From a checkpoint of a small mixture-of-experts model trained on Wikipedia: vocabulary 32000, 840M tokens.
Below are experts of layer 2 (counted from 0) of a mixture-of-experts language model. Rows are named router (the router's row for the expert), gate (a neuron's input weights, with its number), up (a neuron's input weights, with its number) and show model dimensions 0-191. Each number is 50 + 10 x the weight over its row's rms, rounded and kept within 0 to 99.
After each expert's rows: a language model's description of what the expert responds to. This comes from a sample of Wikipedia text that the model never trained on.

# expert 44
router:48 51 53 61 43 37 59 50 47 46 46 46 50 30 66 40 36 56 52 58 46 48 65 37 33 65 54 58 65 53 41 45 53 16 57 42 65 57 56 55 65 48 54 49 33 49 46 55 61 48 49 47 45 41 50 40 49 61 41 50 58 61 44 47 47 50 54 41 55 47 57 55 47 41 27 52 48 55 50 33 63 48 36 51 49 49 39 23 54 52 61 45 59 34 51 68 51 67 44 41 48 39 43 48 54 36 56 63 67 63 54 55 31 38 41 54 46 52 45 56 55 52 55 42 60 46 78 63 47 32 50 58 50 64 46 59 44 36 58 67 41 45 54 33 57 22 55 45 41 53 56 63 47 48 50 46 51 55 65 41 28 27 58 45 43 59 64 45 34 53 54 67 52 62 54 44 59 65 50 49 49 38 59 52 45 28 49 55 55 65 51 55
gate1:39 53 50 47 50 37 56 48 43 36 30 54 57 53 36 60 51 46 59 74 33 55 38 55 49 60 35 51 60 51 72 77 41 50 40 62 35 49 55 63 61 64 53 37 48 58 66 36 55 51 46 46 51 56 54 44 38 52 67 46 44 55 56 53 54 60 54 54 51 50 52 64 45 53 67 37 53 49 50 57 54 70 59 56 54 57 54 33 38 59 56 38 62 53 43 55 54 53 47 55 42 45 37 47 62 65 55 38 38 46 37 51 54 57 56 48 61 57 45 64 64 45 55 51 36 43 60 70 55 58 55 53 54 41 22 50 39 50 36 51 43 45 53 54 44 48 67 42 63 48 41 36 70 40 39 59 70 51 29 56 45 70 64 50 62 57 41 52 54 61 44 68 46 40 54 45 47 35 57 64 53 47 46 52 38 50 48 27 61 51 77 37
up1:55 43 56 40 59 47 54 39 59 36 57 39 39 49 41 53 48 57 48 65 33 51 38 33 60 54 42 50 55 59 48 60 38 46 63 71 35 52 46 55 54 45 54 48 42 55 69 38 59 63 51 60 30 46 59 70 60 56 52 41 51 53 49 62 46 42 51 39 49 33 69 58 37 59 48 30 53 36 42 49 53 58 54 47 58 44 45 33 14 37 63 44 44 36 56 50 64 49 42 52 50 42 38 48 42 50 59 36 49 41 37 57 75 43 63 42 45 52 36 70 55 44 52 54 50 45 40 65 49 50 61 47 69 49 50 36 55 45 41 51 44 29 51 62 54 46 51 42 52 50 42 38 59 67 45 56 49 43 42 49 49 46 52 53 58 58 56 52 52 56 61 62 53 58 72 43 57 16 65 63 50 48 48 25 54 44 57 42 42 45 66 48
Articles, possessives, auxiliaries

# expert 20
router:49 55 47 33 61 61 62 62 56 58 56 65 65 60 49 70 44 64 52 50 53 34 37 54 40 48 54 47 46 43 51 41 50 63 55 57 53 71 11 54 44 46 57 53 47 48 41 55 49 40 36 50 49 43 51 48 54 59 62 60 62 35 54 50 61 44 50 61 44 51 49 56 44 51 60 57 39 38 57 51 53 52 56 43 64 56 63 56 49 42 53 52 48 60 61 48 38 51 40 45 35 54 53 39 46 49 44 45 53 63 63 35 69 46 45 30 42 36 50 52 40 59 43 51 39 46 28 54 35 61 78 36 61 69 54 59 60 62 45 43 51 49 52 50 62 43 45 41 50 47 69 51 53 43 47 58 48 40 48 49 82 73 32 43 40 55 46 46 72 44 50 39 52 58 45 37 51 34 34 62 54 49 56 48 73 44 46 57 45 54 43 69
gate0:35 38 60 58 63 36 57 44 57 72 30 45 56 49 50 39 37 49 67 39 57 39 47 54 42 39 66 59 72 74 45 64 37 34 50 46 37 48 56 40 39 66 52 52 49 24 45 57 54 49 52 35 44 63 37 60 67 39 63 65 41 65 60 60 42 40 45 44 55 49 42 38 52 49 48 59 46 57 57 49 40 60 35 46 43 50 41 45 46 34 32 63 41 52 51 50 57 41 52 44 41 50 61 55 42 34 45 43 47 64 58 50 59 57 71 50 37 55 43 43 55 38 45 46 56 57 60 44 57 45 40 33 60 54 43 59 49 70 44 56 49 50 36 44 48 42 52 61 32 51 42 55 44 48 61 44 55 55 64 60 51 44 64 49 62 52 51 45 50 38 68 54 55 62 45 55 52 67 44 62 34 29 60 71 36 61 44 45 47 39 63 42
up0:58 26 41 49 47 71 55 61 31 59 55 61 57 46 59 64 38 44 49 43 53 54 45 57 44 38 42 60 63 57 68 58 38 52 52 52 66 57 43 46 50 60 55 55 39 68 72 40 65 48 42 60 34 54 44 80 48 55 59 51 51 41 59 55 54 46 35 41 62 52 68 63 49 45 48 39 52 61 36 37 53 58 25 45 61 40 55 42 56 47 57 23 52 56 71 31 47 32 58 45 70 50 50 56 44 38 59 45 28 58 48 57 52 58 41 62 30 56 52 54 59 54 57 37 57 42 45 44 41 37 45 40 59 64 45 53 54 62 50 59 55 45 67 51 55 61 54 47 58 43 55 53 50 47 54 53 44 41 33 60 48 43 65 30 36 52 51 57 54 53 42 46 52 50 56 63 59 51 52 49 42 48 73 62 38 46 42 56 54 34 52 61
Table header dividers

# expert 28
router:47 44 63 67 33 56 62 56 52 50 32 62 61 39 49 57 47 50 65 52 32 37 34 43 49 39 57 65 41 49 54 55 49 28 66 54 45 58 53 54 55 51 49 56 42 67 56 41 61 53 48 35 52 48 51 51 48 43 43 54 55 46 31 40 61 55 47 72 64 61 39 40 65 40 25 48 74 55 71 54 58 53 47 38 56 48 54 44 48 29 46 41 42 41 51 46 44 61 62 40 37 51 64 53 55 34 56 50 54 51 43 50 45 70 42 55 45 56 30 37 44 36 39 34 50 39 42 44 43 50 12 61 63 53 53 51 53 44 51 52 50 51 63 37 34 64 48 50 47 25 56 49 55 53 58 56 51 50 57 45 65 53 42 33 31 46 65 48 42 47 60 52 49 52 56 47 48 55 54 33 56 51 33 42 54 53 55 33 50 46 40 51
gate1:45 73 39 43 47 28 50 48 46 49 39 51 42 59 63 55 76 53 40 41 41 45 38 57 62 46 34 48 61 49 65 59 34 43 48 44 55 30 50 46 47 52 54 37 26 64 38 47 47 38 39 40 50 60 56 43 27 27 44 50 56 55 46 68 47 21 48 61 43 48 65 67 56 36 45 66 60 62 39 36 57 60 58 67 42 43 38 57 69 31 54 51 53 52 65 36 42 42 48 58 41 50 41 46 49 51 32 30 54 53 64 46 41 64 43 37 38 49 46 57 45 59 46 47 58 47 54 54 63 49 37 47 48 51 57 51 56 51 75 59 51 43 58 41 54 51 51 68 61 53 49 59 34 56 46 55 42 32 46 49 44 61 61 47 44 55 55 58 45 62 49 48 33 42 56 47 58 55 56 51 52 61 49 70 48 45 62 58 60 54 46 48
up1:58 47 62 55 59 41 58 62 43 29 56 46 73 54 43 62 37 43 83 55 58 55 45 33 34 58 52 50 45 51 44 51 41 48 56 66 54 52 54 54 57 40 38 49 50 40 45 59 67 61 53 52 44 49 62 70 58 64 49 54 45 46 55 53 32 50 53 48 46 47 38 44 42 47 49 44 39 43 49 61 60 60 36 59 54 57 44 32 37 39 54 67 51 47 50 50 63 50 33 53 47 54 52 81 42 53 59 47 51 45 38 47 43 50 56 57 58 62 59 41 34 44 30 67 55 58 49 56 30 51 57 60 46 53 57 39 54 37 32 72 69 52 48 65 57 37 45 40 42 48 43 45 63 45 43 58 57 64 61 51 60 33 52 44 62 45 44 49 33 52 45 45 65 68 51 51 30 54 56 54 43 33 48 49 40 52 51 26 48 35 62 48
Quantifiers and numbers

# expert 57
router:41 36 50 57 37 63 46 53 49 67 60 53 46 50 51 54 25 63 48 50 55 42 44 42 54 31 52 51 45 46 48 36 55 67 48 45 31 52 26 59 46 52 45 62 47 49 63 37 50 44 34 35 65 34 53 56 50 67 53 53 46 45 45 47 65 57 68 49 39 32 52 59 54 61 61 44 55 48 56 49 49 40 36 43 61 68 55 38 42 41 47 60 56 64 47 56 56 71 36 47 60 64 49 42 42 63 34 47 49 62 56 45 56 61 52 46 36 43 51 52 49 47 63 48 49 37 39 42 47 75 51 40 62 50 67 54 43 53 57 41 57 46 67 66 46 43 63 35 40 50 70 47 60 77 48 33 53 33 52 46 69 65 70 57 49 54 33 41 62 52 34 52 43 58 42 52 50 47 44 46 52 47 62 58 64 32 46 63 43 54 55 56
gate2:43 49 66 61 40 40 49 57 35 58 70 51 33 57 56 63 52 61 58 46 52 56 45 59 45 47 46 55 79 54 38 43 19 49 53 46 53 43 51 28 52 64 42 51 52 54 62 44 50 53 53 50 45 53 38 65 47 52 62 49 47 64 61 58 52 31 49 57 71 47 48 41 41 56 51 90 50 54 53 34 68 45 61 54 52 52 43 53 32 60 60 53 29 54 46 56 46 53 61 54 47 56 40 55 60 35 46 61 67 63 57 36 32 50 51 41 65 53 59 49 49 45 54 48 49 41 61 50 51 38 47 49 45 67 55 54 59 47 53 53 50 28 48 48 66 44 46 57 69 55 40 35 74 55 43 57 59 48 46 64 49 29 51 54 52 56 46 63 37 62 51 43 52 51 53 38 37 55 58 68 37 45 52 45 48 56 60 50 55 41 49 28
up2:34 48 45 38 53 54 54 55 39 37 50 47 58 69 51 64 55 48 51 43 35 51 45 35 37 64 59 36 38 83 48 38 57 41 40 68 52 39 51 55 68 57 41 47 45 23 45 59 57 50 55 55 43 54 42 64 30 51 50 51 50 45 49 52 48 62 35 56 35 59 28 57 63 59 56 40 60 57 60 60 60 49 41 45 39 58 43 50 49 64 61 57 27 52 52 52 62 55 42 28 60 44 54 41 46 49 56 46 31 61 51 64 42 55 38 57 50 64 49 40 48 51 47 62 62 55 49 58 47 53 38 54 35 47 39 57 49 41 63 58 68 53 43 56 27 48 47 31 46 48 42 37 56 62 41 48 41 49 42 45 53 61 55 33 54 32 68 35 51 39 57 46 47 55 57 78 46 54 68 47 47 63 51 45 40 58 57 50 38 58 53 53
Two-digit numbers

# expert 1
router:58 47 38 58 19 52 72 62 55 46 64 54 57 38 46 64 40 46 33 67 66 57 58 44 65 55 50 34 42 57 45 49 46 26 65 33 47 59 42 51 61 51 62 43 63 45 48 55 47 62 46 73 41 52 51 44 52 70 38 56 37 53 46 66 54 38 67 38 43 44 51 44 47 65 59 40 47 61 41 49 57 39 56 49 32 49 53 54 56 44 57 55 37 55 42 64 60 71 30 53 57 54 48 61 52 36 38 49 59 45 41 42 45 46 44 59 59 69 58 50 55 68 55 46 61 36 48 63 33 41 22 71 50 43 44 49 59 70 56 41 63 56 50 39 50 51 53 45 54 43 51 52 46 49 62 39 39 52 51 41 31 50 56 60 44 30 35 50 46 47 63 56 43 31 52 57 49 43 46 49 56 50 55 42 41 43 49 49 40 45 57 52
gate2:52 41 54 49 46 50 53 32 49 44 53 45 35 54 51 41 43 60 46 31 42 78 39 59 48 47 61 43 43 56 70 52 49 42 50 41 26 49 49 64 50 73 49 27 50 37 49 41 45 37 65 56 45 48 36 41 60 45 40 44 56 36 50 59 37 41 42 38 37 69 45 38 65 56 48 50 45 27 43 40 46 48 58 56 56 61 44 51 68 67 67 35 44 63 54 67 55 53 58 64 43 51 39 48 42 49 48 35 53 45 60 58 44 59 52 50 34 51 35 50 52 59 47 40 46 66 52 50 61 47 49 57 53 57 64 34 45 44 60 34 66 50 36 41 47 56 40 63 56 40 51 48 59 47 28 61 30 49 49 53 36 37 42 40 54 61 53 60 28 41 57 56 43 57 55 40 55 49 68 57 43 55 42 38 46 32 34 49 46 66 44 62
up2:61 56 51 57 40 45 46 58 45 56 46 53 71 50 54 69 57 35 63 65 61 37 52 50 44 49 46 53 76 44 36 70 45 57 53 59 68 38 59 30 46 30 56 47 52 56 34 65 49 55 35 38 54 44 67 63 27 55 63 62 48 66 52 43 56 52 59 63 45 44 58 53 60 33 55 58 64 74 65 55 45 56 61 59 46 52 45 55 39 38 41 56 47 46 56 40 49 44 52 34 44 38 61 48 56 49 50 66 36 54 48 36 47 38 58 54 54 62 58 49 50 44 52 55 57 50 41 35 30 54 45 52 39 46 49 71 41 47 43 50 31 39 50 62 49 36 60 47 48 57 50 46 56 36 46 36 53 49 42 45 47 46 66 41 61 43 54 57 58 59 40 72 50 48 46 66 24 50 56 52 53 56 45 76 46 55 61 50 61 35 50 47
Subject pronouns and was